{"n_experts": 80, "router_score": "sigmoid", "normalize_top_k": true, "routed_scale": 2.0, "lr_router": 0.000358, "vocab_size": 32768, "norm": "rmsnorm", "norm_eps": 1e-05, "tie_word_embeddings": false, "optimizer": "soap_variant", "beta1": 0.95, "batch_tokens": 32768, "max_seq_len": 1024, "max_steps": 10370}
Below are experts of layer 4 (counted from 0) of a mixture-of-experts language model. Rows are named router (the router's row for the expert), gate (a neuron's input weights, with its number), up (a neuron's input weights, with its number), down (a neuron's output weights, with its number) and show model dimensions 0-79. Each number is 200 + 20 x the weight over its row's rms, rounded and kept within 0 to 999.
After each expert's rows: "mostly gets" lists some tokens that are sent to it at least half of the time; "comes before" lists some tokens at least twice as common just after its tokens as in all text. This comes from a sample of Wikipedia text that the model never trained on. Tokens count by the router's weight.

# expert 21
router,197,186,171,221,217,177,199,206,238,182,210,218,198,201,200,203,200,231,219,203,209,180,177,162,179,207,189,227,162,174,193,216,190,185,194,199,206,183,196,220,191,201,225,185,238,168,239,207,231,166,205,166,244,219,188,186,181,230,188,217,241,158,177,183,202,224,199,223,169,201,227,215,190,221,189,214,172,227,175,198
gate0,223,179,202,202,211,197,211,224,203,179,209,181,214,192,214,176,199,214,213,181,225,205,216,195,211,187,204,184,222,226,158,220,168,213,211,203,196,206,187,205,194,178,204,194,187,240,198,192,206,200,202,204,190,225,197,192,211,225,215,193,164,198,198,199,180,225,255,212,224,197,220,209,206,208,191,188,221,165,190,200
up0,234,152,183,203,186,196,221,205,198,190,181,192,222,184,230,233,191,172,199,212,203,238,216,180,211,192,218,204,199,205,211,209,177,234,186,205,153,207,198,202,174,200,203,177,211,195,181,213,224,243,191,236,197,212,188,209,194,211,205,196,187,181,198,196,242,202,191,192,203,194,208,180,199,183,203,202,198,194,244,147
down0,176,204,190,209,206,198,194,169,181,220,176,185,165,183,220,225,203,199,192,206,176,204,187,197,195,220,213,201,211,237,210,186,209,212,221,242,210,191,213,217,211,253,185,172,210,206,183,172,203,175,195,211,185,204,222,205,156,209,208,212,235,161,214,181,174,209,174,203,186,176,232,186,201,213,195,211,184,202,227,164
mostly gets: " twelve", " hundred", " six", " eight", " seven", " five"
comes before: "0", ".", " |", "5", "%", "6"

# expert 64
router,228,198,233,219,190,229,175,170,210,236,204,219,214,208,210,227,197,230,196,210,195,201,183,156,189,206,190,204,198,196,193,218,199,200,211,195,224,200,203,227,190,211,211,215,215,192,225,185,209,164,171,198,195,206,194,173,198,208,185,175,232,179,192,179,232,205,201,209,204,218,198,218,207,222,247,223,204,191,191,213
gate0,228,225,239,217,199,196,214,198,193,195,204,197,181,229,196,217,199,191,222,210,180,208,203,200,221,163,215,197,226,186,208,176,227,236,181,182,206,170,227,173,194,194,197,210,211,202,215,152,195,249,203,197,226,222,177,215,201,207,178,168,203,197,213,178,238,245,193,241,209,202,218,224,219,199,210,220,171,202,186,209
up0,197,155,192,198,212,194,179,190,189,203,209,221,205,170,172,159,219,197,194,182,211,204,187,209,180,190,178,200,192,206,176,196,182,215,212,189,196,253,181,192,221,218,191,178,194,204,197,230,192,169,231,222,189,202,242,203,227,224,224,225,182,190,191,214,197,171,199,188,188,196,170,196,165,158,204,180,191,212,202,200
down0,226,175,204,199,200,162,225,175,223,186,172,181,199,177,215,198,185,198,194,198,210,228,212,198,213,186,192,182,217,200,151,205,140,170,201,217,235,175,210,210,170,214,195,191,236,220,190,210,181,192,227,231,195,191,233,214,238,204,212,150,196,203,188,186,184,204,208,215,163,174,195,214,216,177,222,222,183,197,210,196
mostly gets: "berg", "ville", " Singh", "ani", "ton", "ova"
comes before: ",", " (", " |", "\n", "'s", " and"

# expert 8
router,223,173,184,200,171,168,176,158,205,228,215,199,164,243,202,182,192,202,200,192,192,207,197,207,212,209,193,232,207,220,200,210,148,209,207,216,228,193,189,226,151,246,223,207,245,170,217,201,228,180,211,167,209,236,200,216,187,210,209,242,190,200,224,213,212,221,181,247,188,186,192,186,178,172,189,203,170,202,212,173
gate0,194,211,209,161,188,178,183,189,200,195,202,202,188,218,201,188,223,215,177,218,169,180,223,189,178,218,199,210,153,231,221,201,189,219,172,176,167,211,195,184,167,200,199,192,140,204,202,202,227,201,220,196,208,216,236,167,201,194,217,210,221,175,212,217,195,195,141,197,204,201,224,224,199,194,204,213,183,231,189,207
up0,189,220,200,170,198,184,192,199,187,194,186,184,211,217,208,197,232,234,218,232,189,188,239,231,215,171,198,236,205,192,206,232,164,230,188,189,196,208,220,194,198,212,230,234,203,210,189,169,224,214,187,200,195,207,222,192,166,216,190,226,187,181,211,207,215,185,176,210,190,206,266,192,216,228,186,196,207,214,209,215
down0,186,204,195,216,215,216,210,186,203,199,204,178,221,178,195,223,194,164,212,178,173,189,204,234,188,209,235,183,200,254,185,192,174,209,170,216,180,194,174,225,186,190,209,236,198,183,200,212,176,222,201,164,215,178,225,208,198,211,237,205,184,190,221,233,200,206,204,220,170,211,200,219,191,218,216,201,186,179,206,191
mostly gets: " Succeeded", " Votes", " Website", "Note", " Preceded", " Candidate"
comes before: ":", "\n", " by", "–", "==\n", ")\n"

# expert 47
router,228,183,205,218,232,219,214,207,224,239,213,199,231,209,197,195,182,187,188,214,244,186,181,208,215,226,169,221,184,161,211,181,207,215,204,183,220,181,204,223,179,243,235,231,194,207,226,168,219,201,190,200,225,202,213,201,192,190,199,240,234,199,172,188,213,190,183,190,185,200,209,202,223,233,218,194,228,191,199,180
gate0,192,162,210,198,233,184,246,214,232,218,210,188,183,167,213,162,197,241,227,192,211,219,186,198,203,197,176,197,201,184,221,178,221,246,196,171,205,203,198,206,187,199,250,212,175,230,204,205,179,162,213,188,199,214,179,202,173,212,159,204,197,175,173,204,207,167,161,190,212,230,173,190,212,205,210,196,205,210,195,202
up0,235,209,227,203,176,196,165,181,175,180,218,198,204,215,200,220,200,190,193,194,205,188,180,238,199,188,199,193,207,203,160,199,205,156,204,198,190,184,184,194,215,214,162,156,221,172,207,205,205,226,180,188,208,230,201,184,209,174,235,206,194,229,212,171,184,229,252,207,178,197,214,210,187,176,190,209,205,179,202,198
down0,192,249,197,202,201,218,155,184,204,219,229,234,236,188,191,192,189,232,204,215,171,200,191,210,193,181,209,249,170,191,233,208,203,182,259,166,181,186,178,219,199,246,208,164,201,212,199,211,199,213,199,180,214,205,216,207,176,187,180,243,205,215,208,217,182,196,229,198,185,229,191,246,177,186,192,177,200,206,184,205
mostly gets: " Germany", " France", "°W", " Spain", " Italy", "°E"
comes before: ",", "\n", ".", " and", ".\n\n", " in"

# expert 17
router,202,198,202,228,192,151,202,164,210,220,229,207,202,212,177,221,183,230,214,197,182,194,221,199,202,223,171,185,209,170,189,166,219,168,211,215,187,193,180,198,167,215,225,189,236,217,212,187,194,152,172,198,229,188,196,167,200,226,218,204,186,207,190,197,179,193,175,223,220,196,191,202,210,218,243,203,215,222,200,169
gate0,215,191,224,236,203,170,178,189,197,245,198,225,177,189,215,191,179,196,179,197,190,208,179,171,195,167,208,239,216,169,218,213,187,215,221,211,169,168,194,202,178,197,191,207,187,189,214,178,199,165,239,186,212,265,177,186,179,237,166,180,192,190,230,163,189,193,179,198,216,192,200,176,194,231,239,191,212,216,206,215
up0,216,201,226,191,175,217,199,206,187,199,189,168,186,247,200,232,184,214,207,222,199,212,156,218,204,215,207,231,202,175,202,226,223,182,201,217,267,212,189,170,200,188,219,182,217,237,219,239,172,191,171,194,167,223,181,190,193,177,185,180,199,165,195,194,194,166,220,207,176,215,214,188,212,204,184,232,184,222,225,177
down0,191,213,197,229,203,163,196,212,184,190,211,224,230,207,217,207,207,233,198,210,220,212,176,207,199,223,219,188,192,168,156,193,185,204,174,232,202,199,207,209,171,175,194,177,224,213,202,212,160,208,164,158,218,216,266,211,228,193,212,231,207,201,195,203,202,188,187,200,179,162,177,202,173,223,229,189,204,203,199,200
mostly gets: " |", " —;", ";", "',", "\":", " -"
comes before: " ", " —", " \"", " +", " −", " W"

# expert 7
router,202,204,209,249,158,178,195,185,183,214,207,206,190,221,200,182,219,190,184,190,198,181,215,167,196,208,178,195,194,190,182,177,207,187,222,211,224,173,222,222,177,209,221,202,227,159,211,190,209,192,200,184,251,232,203,224,209,213,213,203,197,182,215,187,203,203,167,204,185,213,185,205,211,194,191,193,214,200,229,177
gate0,190,188,205,198,164,232,194,220,219,197,210,200,195,236,173,191,222,174,200,178,213,209,195,235,212,206,213,207,220,163,186,179,188,196,175,219,208,158,222,182,181,201,209,185,224,178,186,174,213,191,203,187,234,216,188,189,238,205,204,216,193,191,183,195,230,164,210,196,172,253,215,220,220,220,207,177,195,176,211,167
up0,191,209,198,224,185,242,172,214,204,233,225,208,191,195,185,205,200,168,210,182,182,234,191,199,188,191,201,207,195,186,229,179,201,188,210,217,199,161,216,204,200,173,168,204,211,203,220,182,234,182,202,214,206,212,182,190,227,213,184,214,162,170,190,199,190,146,179,203,189,247,212,229,199,218,161,177,174,186,202,166
down0,210,183,215,185,192,196,165,200,182,224,189,224,162,233,236,174,198,207,190,229,230,223,193,219,201,223,228,196,198,201,199,227,195,202,170,199,180,203,164,197,192,213,200,184,182,257,196,181,212,221,232,194,165,167,227,199,201,186,187,204,151,197,202,194,216,201,189,199,195,217,214,220,216,234,226,210,227,197,198,183
mostly gets: "′", "°N", "|---|---|---|---|---|---|\n", "|---|---|---|---|---|\n", " Starring", "°S"
comes before: " ", " —", " +", "|", " \"", " −"

# expert 29
router,212,231,207,199,190,183,174,189,180,190,199,195,198,197,198,187,202,215,202,163,190,201,183,200,209,167,179,215,224,154,230,189,167,210,213,212,195,230,201,209,191,213,213,162,212,206,210,190,212,191,194,204,210,167,195,195,196,174,179,182,206,175,225,202,211,215,187,228,216,201,179,214,169,186,182,235,175,186,218,217
gate0,202,194,199,186,169,167,181,190,167,217,182,193,228,206,211,237,191,192,180,211,217,168,221,175,185,198,206,189,198,205,242,210,211,205,209,211,200,176,207,224,202,214,202,174,265,202,210,186,181,184,162,203,223,176,184,221,153,173,212,205,221,164,180,199,203,194,198,211,234,195,208,184,179,183,206,223,218,192,167,180
up0,193,203,198,199,182,209,220,214,234,188,269,187,190,210,181,208,214,217,224,240,199,227,190,217,192,171,204,210,205,191,167,237,210,185,189,193,255,158,209,186,221,193,209,207,163,231,174,231,194,206,213,195,202,205,208,214,209,224,181,217,224,183,193,179,161,203,154,190,189,197,168,167,233,212,192,184,182,218,219,186
down0,239,190,201,200,197,205,208,224,219,217,200,198,198,210,185,180,253,189,196,213,201,214,154,161,217,210,139,207,218,180,174,201,250,198,193,210,205,191,177,202,195,188,177,228,183,181,198,184,199,208,206,226,202,189,184,218,199,183,204,202,190,206,157,192,209,195,196,186,223,218,212,210,212,197,219,156,232,227,211,213
mostly gets: " own", " debut", " mother", " wife", " interview", " father"
comes before: ",", " of", " in", ".\n\n", " to", " was"

# expert 12
router,226,201,200,207,186,205,172,201,203,221,191,197,217,204,194,200,190,202,169,196,186,222,210,198,198,183,189,219,200,183,171,177,171,203,191,206,193,191,185,206,175,205,207,175,167,196,232,171,204,184,181,185,226,211,204,195,212,208,185,213,215,180,206,170,193,195,192,190,218,195,183,179,194,181,257,206,195,180,190,205
gate0,210,197,182,191,226,211,168,217,212,191,162,175,189,233,214,181,190,212,202,236,194,178,190,221,234,233,190,226,203,201,220,192,221,196,180,208,224,221,203,196,176,173,203,206,199,211,191,177,213,200,221,202,195,200,209,187,182,229,217,204,177,185,184,195,208,189,169,200,203,188,193,164,179,171,237,232,226,219,178,197
up0,191,198,197,182,207,228,191,177,195,215,194,156,191,224,217,210,192,218,177,229,207,197,193,255,243,154,198,227,239,214,207,198,191,182,172,169,211,167,195,212,198,198,225,213,219,188,207,214,243,203,178,218,213,189,213,218,205,260,216,169,194,182,202,193,160,191,183,173,207,228,203,180,205,205,229,200,195,196,203,176
down0,199,227,209,228,212,199,217,191,233,216,214,207,186,208,214,189,230,195,202,181,187,202,214,212,203,187,183,184,206,181,189,214,160,199,236,186,221,207,188,195,216,202,177,205,231,164,179,181,214,186,216,192,180,201,216,173,181,213,180,208,191,208,213,230,190,183,200,223,214,212,202,218,165,166,146,234,185,200,203,231
mostly gets: " areas", " programs", " conditions", " levels", " activities", " operations"
comes before: " of", ",", ".", " in", " and", ".\n\n"

# expert 34
router,217,217,208,219,168,218,214,192,247,203,207,191,203,211,200,234,171,200,162,196,202,232,166,194,200,171,154,178,202,178,216,191,183,214,175,200,220,196,210,241,190,222,195,200,186,216,213,181,210,176,182,178,202,191,183,172,230,205,217,212,227,174,219,204,202,225,205,230,195,201,180,213,184,222,189,212,204,200,171,184
gate0,190,221,177,196,225,217,185,184,197,176,200,203,205,228,156,197,212,184,193,187,197,201,171,145,183,232,194,180,228,220,199,180,190,186,200,176,159,218,204,180,156,188,219,204,216,217,177,184,191,192,176,187,206,207,197,250,217,209,208,224,155,185,220,212,193,247,175,197,195,186,201,217,215,196,221,191,229,224,210,216
up0,184,168,198,203,159,209,201,204,215,206,236,210,186,238,179,206,213,172,184,172,193,223,202,170,198,222,201,210,219,226,192,194,193,204,174,162,175,176,235,197,204,207,203,222,199,207,193,206,197,207,206,206,217,203,201,202,182,247,237,200,192,194,188,228,159,178,222,201,212,177,241,163,194,199,220,209,197,225,170,194
down0,179,215,194,209,215,154,181,172,182,216,222,194,201,184,196,170,195,191,220,228,213,157,204,223,235,233,212,216,182,195,206,189,202,185,188,212,223,224,159,165,186,197,207,177,162,176,196,184,230,173,206,231,193,156,216,186,199,210,179,190,186,190,210,198,234,189,231,179,196,188,204,191,190,223,210,184,196,190,197,193
mostly gets: " Love", " Social", " sexual", " Trek", " social", " economic"
comes before: ",", " and", "\"", ".\n\n", "'s", "ing"

# expert 54
router,204,174,176,192,199,176,199,192,187,207,229,185,206,216,173,167,204,219,192,197,189,219,194,219,190,205,180,220,208,182,219,174,198,196,197,199,200,202,176,226,179,220,227,186,197,203,202,239,227,187,166,190,229,218,210,218,197,185,184,249,204,188,210,233,161,182,184,234,162,198,188,202,167,175,180,185,208,202,208,169
gate0,184,177,203,215,166,183,211,208,184,207,204,164,206,210,191,187,199,220,194,201,197,210,177,198,207,210,192,247,186,218,219,219,193,240,201,216,205,225,204,232,199,249,243,245,177,235,204,194,196,208,225,248,205,220,201,219,227,187,198,197,238,231,165,152,181,205,183,202,203,218,205,214,182,206,199,195,220,194,200,193
up0,228,219,182,194,193,210,208,197,190,155,188,202,187,199,179,183,213,188,216,210,194,188,211,211,203,199,188,180,206,187,193,168,158,169,185,205,172,174,182,174,176,168,202,196,182,211,207,156,211,198,181,169,211,182,229,192,166,204,173,216,191,175,215,227,197,205,193,231,175,226,230,186,169,190,185,207,209,187,227,219
down0,236,205,191,205,246,192,190,248,215,204,214,187,228,246,204,209,178,219,214,200,190,188,190,191,163,183,187,215,203,184,185,186,184,218,184,190,226,198,211,245,152,184,220,211,185,216,178,186,188,193,189,221,193,217,179,190,204,217,179,230,206,198,143,197,189,228,204,230,225,190,199,218,170,207,241,204,214,162,218,212
mostly gets: " |\n", "|---|---|---|---|---|---|\n", "|---|---|---|\n", "|---|---|---|---|\n", "|---|---|\n", "|---|---|---|---|---|\n"
comes before: "|", "-", ":", "|---|---|---|---|---|---|\n", "|---|---|---|\n", "|---|---|---|---|\n"

# expert 26
router,186,208,212,211,168,165,186,196,226,204,213,198,192,191,166,201,185,184,201,178,214,215,186,203,203,185,208,207,204,191,196,220,159,215,186,208,216,184,190,214,161,185,172,209,194,219,206,214,231,169,185,142,229,207,216,210,204,196,161,197,197,174,197,188,226,187,165,201,185,177,184,214,208,209,208,193,193,226,173,173
gate0,236,193,192,207,208,188,161,188,202,230,222,199,219,182,165,203,197,222,200,190,237,223,145,215,217,181,211,194,210,181,197,204,160,204,188,198,206,199,231,227,226,208,204,177,230,215,203,166,211,148,172,220,223,253,239,193,206,213,162,196,166,207,209,211,198,166,193,230,184,186,209,223,205,144,211,229,194,200,191,193
up0,205,196,211,190,237,214,203,201,214,177,205,175,200,225,191,199,204,201,208,213,205,191,256,207,212,225,188,209,202,208,227,161,233,206,227,211,236,197,188,187,189,210,222,243,201,180,232,194,177,201,210,169,195,163,179,219,188,177,181,194,208,228,203,193,211,216,231,164,180,233,198,225,223,239,199,165,201,204,228,234
down0,194,205,205,209,190,202,208,223,213,206,199,206,201,218,208,183,211,188,199,178,192,201,207,195,166,224,162,206,203,201,214,166,182,195,213,211,241,229,189,210,163,207,219,234,178,191,203,238,220,176,189,186,177,219,213,178,226,231,189,172,213,217,177,215,204,216,193,229,197,186,184,204,191,194,226,228,152,171,245,219
mostly gets: " Votes", " Apps", "|---|---|---|---|---|---|\n", " %", "|---|---|---|\n", " Result"
comes before: " |", " |\n", ":", "|", "==\n", ";"

# expert 51
router,225,195,174,199,186,228,182,147,213,201,177,211,193,201,186,199,184,245,189,189,223,197,191,173,184,176,167,211,215,182,194,178,195,170,229,212,213,210,182,228,167,215,201,225,204,186,237,180,235,190,184,210,225,192,215,184,193,201,200,208,200,192,199,171,202,191,199,197,227,218,225,206,199,222,224,215,217,216,217,193
gate0,204,155,163,235,181,180,213,199,216,206,219,231,191,209,189,245,211,203,183,224,210,185,204,195,207,205,173,206,190,229,184,250,227,170,194,201,218,207,181,203,180,194,195,190,191,221,215,210,186,220,201,203,178,183,175,197,198,208,193,204,237,192,193,175,213,181,235,213,185,173,196,200,223,228,233,221,209,227,204,231
up0,195,245,225,178,215,200,195,195,207,186,200,188,195,187,231,160,207,192,215,183,193,218,188,218,191,181,237,207,188,155,216,168,169,212,205,197,177,213,208,202,198,193,201,223,209,187,182,192,208,164,184,189,228,210,241,208,217,219,191,185,163,200,232,222,193,210,183,194,219,238,186,199,192,170,186,165,198,186,210,184
down0,211,206,193,217,190,184,179,199,182,199,225,213,218,215,210,232,192,178,201,220,217,174,184,199,190,187,176,229,212,187,223,209,210,220,208,182,211,216,204,184,224,189,226,237,195,198,213,220,202,223,193,158,187,194,206,187,215,236,216,173,221,211,162,148,220,209,193,196,180,214,176,183,195,191,209,200,224,200,193,217
mostly gets: "),", "\",", ",", ".,", ",\"", "\"),"
comes before: " the", " and", " which", " but", " a", " he"

# expert 67
router,222,193,159,201,210,214,218,150,228,237,201,207,172,226,198,190,165,210,201,201,217,176,232,209,182,209,153,183,189,187,181,185,214,209,185,213,185,224,174,209,171,192,224,219,192,179,269,216,232,208,224,175,208,208,224,197,224,219,189,229,186,177,217,180,223,200,217,231,213,177,195,210,210,189,225,209,172,180,186,224
gate0,230,222,192,215,181,186,209,190,182,213,221,248,221,180,224,206,188,170,183,246,186,199,217,205,191,224,198,157,196,156,204,212,203,189,176,227,178,198,165,207,199,205,229,197,191,240,221,177,194,217,240,197,191,210,202,164,218,217,182,224,207,200,177,222,230,175,216,213,206,216,217,177,172,189,191,182,191,165,199,197
up0,190,174,213,229,205,244,191,206,192,223,187,189,217,193,159,229,209,242,185,182,189,208,243,200,209,176,185,194,217,222,194,204,204,188,178,206,234,231,221,180,209,221,202,195,202,161,189,190,194,220,187,211,208,207,238,254,219,210,207,190,220,209,191,205,205,206,183,242,172,186,192,217,216,200,185,215,191,224,178,204
down0,234,224,195,184,190,147,217,200,190,203,218,164,193,215,219,232,159,190,204,165,164,212,243,222,204,216,185,234,214,206,215,193,189,203,199,213,186,190,187,177,208,191,219,193,202,190,235,161,202,202,235,189,174,207,209,229,218,212,215,197,193,202,197,201,184,188,213,207,237,190,184,156,221,177,220,209,177,231,222,188
mostly gets: ".\n\n", ").", "\".", ".\"", ".", " However"
comes before: " The", "==", " In", " He", "The", " It"

# expert 2
router,196,174,227,200,162,190,196,194,205,207,231,213,202,201,193,192,199,182,198,210,204,211,200,198,209,198,187,207,202,184,188,172,166,202,193,180,204,184,215,224,184,223,189,194,185,208,205,204,237,162,202,171,203,176,201,204,214,208,173,192,210,187,208,205,197,186,178,187,212,192,189,190,216,183,210,210,205,215,197,183
gate0,187,205,224,202,226,178,201,183,202,193,206,212,167,211,151,200,217,181,143,192,195,227,197,219,180,205,216,188,207,161,177,201,197,193,214,191,167,226,170,220,183,192,201,152,171,197,199,207,225,180,203,197,195,225,201,186,205,216,191,207,176,202,208,206,225,215,167,189,207,199,198,176,207,226,179,190,153,196,191,220
up0,179,220,180,211,186,238,188,229,178,170,215,185,192,230,215,191,171,227,190,213,255,202,188,220,215,187,213,226,179,186,197,192,192,209,168,181,241,191,196,203,231,196,196,196,196,207,226,217,220,184,232,214,218,170,188,200,167,191,167,177,179,202,216,173,182,199,212,235,171,190,187,222,174,189,229,190,204,214,201,204
down0,199,208,192,186,208,205,195,191,195,190,197,230,222,233,223,186,190,234,199,210,194,201,233,189,228,202,201,216,247,220,168,211,207,189,207,222,208,196,147,220,224,200,202,223,203,194,213,197,217,203,196,194,192,173,216,189,174,204,200,191,218,191,199,202,221,218,181,182,159,200,186,209,223,210,217,241,184,218,205,192
mostly gets: "/a", " Candidate", " ±%", " Votes", " BRA", " %"
comes before: " |", " |\n", ";", ")", " (", " |\n\n"

# expert 49
router,214,207,176,192,180,188,167,167,209,222,210,181,187,219,179,183,191,218,196,159,184,216,185,215,206,214,184,221,187,212,232,186,139,166,196,190,214,174,186,227,173,218,215,198,232,170,234,207,233,165,204,184,202,219,204,217,200,203,196,231,206,201,219,187,209,221,189,277,183,175,194,187,184,187,202,211,176,217,210,165
gate0,204,207,194,230,237,205,196,189,221,189,197,216,211,185,180,195,203,193,232,191,168,201,170,233,180,197,189,228,173,208,193,169,202,206,196,202,188,159,204,188,192,203,202,190,204,193,238,208,200,204,202,179,206,211,206,217,162,228,198,199,181,200,192,196,197,196,183,227,180,213,201,216,199,214,212,198,191,190,238,204
up0,155,193,227,240,216,190,215,219,170,180,217,222,198,214,183,197,190,204,179,179,178,242,175,227,199,249,187,189,206,252,205,187,218,221,238,185,169,235,190,201,207,188,230,210,167,189,224,193,205,203,177,207,203,191,219,226,197,210,193,179,185,192,194,197,200,178,167,197,232,200,222,187,224,181,190,204,195,167,174,197
down0,197,196,214,201,213,211,173,159,178,183,220,200,207,195,170,180,188,226,173,200,143,200,184,187,203,232,193,208,164,188,202,195,179,185,216,164,197,160,223,208,187,225,192,192,190,182,226,187,209,193,185,210,219,176,225,193,204,219,214,203,174,193,219,191,179,212,148,208,208,214,203,219,216,200,201,183,211,168,186,178
mostly gets: " Succeeded", " Website", "″N", " Coordinates", "Scientific", " Phylum"
comes before: ":", "-", "\n", " by", " as", " information"

# expert 57
router,215,192,222,194,193,177,162,216,250,175,235,180,188,205,179,188,178,207,192,201,204,178,228,200,187,172,175,196,211,197,195,197,182,217,216,196,239,196,142,193,185,195,234,183,209,190,219,166,193,201,199,193,226,191,166,231,234,179,216,230,198,162,205,226,190,229,180,234,212,181,175,207,212,229,200,207,206,185,198,216
gate0,229,211,214,197,205,213,192,224,229,187,204,177,173,221,183,178,190,222,225,194,204,215,229,179,169,197,170,223,187,169,221,202,185,200,191,201,174,215,189,182,197,168,172,188,211,196,235,201,184,184,191,200,166,184,182,188,202,197,219,196,226,193,178,169,198,193,209,209,226,199,245,206,187,218,220,217,171,210,225,200
up0,224,221,220,186,186,203,202,233,230,178,194,186,161,195,185,186,169,229,216,202,206,201,207,184,183,185,178,220,176,161,203,216,197,197,209,197,164,202,196,188,197,162,173,170,201,191,214,192,188,171,181,187,165,167,182,180,193,184,212,200,221,196,195,190,195,202,199,214,217,176,234,202,206,195,234,204,166,220,204,220
down0,228,165,191,191,197,227,209,195,199,213,233,210,187,198,225,207,202,200,198,179,247,221,244,208,209,199,192,186,165,171,181,189,210,199,198,186,206,200,182,203,209,181,216,196,217,205,231,195,217,206,213,198,195,200,216,275,189,173,194,212,184,205,225,219,226,246,194,214,233,219,219,192,225,188,172,207,219,198,200,178
mostly gets: ".\n\n", "\n\n", " \"", "==", "==\n", " |\n\n"
comes before: "==", "-", "The", " The", "===", "|"

# expert 71
router,195,210,214,187,196,188,218,177,217,202,199,170,200,216,203,186,207,199,182,190,215,208,173,193,210,208,139,225,215,207,217,193,197,198,203,206,186,203,172,207,166,192,224,219,205,197,226,182,198,168,173,210,210,198,196,232,213,221,205,239,237,172,192,174,214,189,166,214,226,213,219,207,227,177,189,178,189,169,152,175
gate0,174,238,184,224,221,166,184,160,227,195,207,218,142,211,189,219,208,177,227,194,197,200,190,189,196,187,172,195,198,206,199,195,224,212,200,179,205,214,190,218,193,213,193,172,182,196,213,245,190,204,176,195,208,255,187,188,190,192,191,223,209,212,222,183,177,211,173,213,191,160,208,206,210,213,192,193,203,198,156,211
up0,240,196,198,179,219,208,195,240,174,173,187,174,222,229,199,203,190,218,193,203,178,222,164,197,209,190,194,177,213,193,187,204,208,194,199,196,205,176,186,195,215,158,240,207,193,182,192,187,189,192,161,212,188,207,176,183,176,220,213,214,232,184,172,227,209,209,172,212,228,203,208,195,178,203,159,180,251,215,214,201
down0,169,208,214,186,192,207,194,202,217,187,228,177,209,224,236,215,162,200,182,216,203,189,195,193,177,191,197,207,211,189,198,196,181,188,160,171,196,221,166,235,166,210,196,199,185,193,215,200,203,175,204,184,171,211,212,197,208,216,230,182,242,186,159,145,191,180,164,210,212,215,182,211,168,217,216,219,182,178,225,220
mostly gets: " touchdown", "American", " politician", "-time", " footballer", " member"
comes before: " of", " in", " for", " to", " and", " with"

# expert 55
router,204,198,203,234,190,174,215,173,210,179,219,212,213,214,194,175,212,211,174,215,190,193,221,204,227,198,198,170,177,200,170,202,184,179,197,158,174,194,211,209,194,201,271,201,172,176,218,209,205,206,207,187,198,211,210,167,190,188,226,213,242,191,196,199,187,179,203,227,206,230,190,196,175,183,212,242,173,203,183,147
gate0,224,200,239,192,221,224,195,199,224,218,219,159,215,226,202,192,179,199,201,230,188,195,209,185,221,184,186,219,163,225,216,202,178,203,187,191,219,189,187,198,205,219,216,202,183,174,201,203,192,217,169,221,217,212,189,200,200,176,202,187,197,188,181,184,226,211,205,264,203,188,206,194,193,185,214,211,188,199,202,188
up0,204,180,248,207,205,170,196,209,172,194,198,159,208,213,194,182,177,218,195,197,188,197,189,233,183,174,223,175,178,223,204,219,200,200,235,212,246,203,207,199,216,202,200,221,226,151,185,214,211,189,226,226,207,206,195,186,198,218,198,181,184,196,182,194,230,206,246,229,214,230,160,186,173,157,192,206,188,194,223,199
down0,199,159,227,191,227,173,199,195,213,185,187,176,205,184,211,246,206,235,217,203,206,201,165,200,210,218,212,162,202,191,212,198,202,187,213,206,248,203,206,222,187,221,194,233,215,190,161,191,173,204,221,187,205,130,202,216,196,179,194,203,170,209,205,165,196,216,165,197,204,196,193,181,190,193,157,184,206,207,201,184
mostly gets: " made", " began", " used", " held", " announced", " called"
comes before: " to", " the", " in", " by", " a", " as"

# expert 33
router,201,216,166,204,199,183,187,193,192,177,242,202,232,192,182,186,192,233,214,189,201,212,208,179,190,186,196,199,210,229,207,206,181,212,207,221,211,199,195,209,181,214,198,179,173,231,202,179,216,215,166,160,231,183,167,212,207,202,184,230,191,188,195,210,195,221,197,230,227,240,206,193,193,179,183,188,193,186,215,157
gate0,190,217,247,205,227,184,198,197,183,207,181,192,220,179,220,189,219,222,218,197,216,211,240,217,182,171,206,208,184,204,187,178,188,225,232,207,226,210,208,209,181,197,211,213,205,263,206,221,211,209,203,180,219,217,219,190,202,206,216,200,233,180,146,230,184,233,133,208,178,227,192,217,186,225,231,199,202,198,197,190
up0,200,195,209,200,188,177,194,217,164,174,211,187,190,231,203,231,210,162,238,207,197,190,193,212,245,193,185,169,246,200,186,173,188,186,202,172,218,154,186,213,217,169,200,210,210,168,198,164,198,220,223,213,222,176,209,195,227,175,205,226,184,179,206,195,198,207,174,175,208,196,206,189,209,212,193,197,195,202,240,212
down0,213,199,184,220,227,203,187,194,203,177,224,215,225,203,174,193,187,211,176,217,166,210,166,177,240,181,236,173,227,193,192,226,244,205,195,203,207,207,188,217,202,211,186,224,198,161,197,209,188,238,193,144,230,214,210,215,197,213,191,202,206,191,241,219,185,203,169,220,220,158,209,227,193,218,182,210,188,196,185,194
mostly gets: "\n", ".\n", ")\n", " |\n", "==\n\n", "===\n\n"
comes before: "-", "|", " ", "==", "The", "==="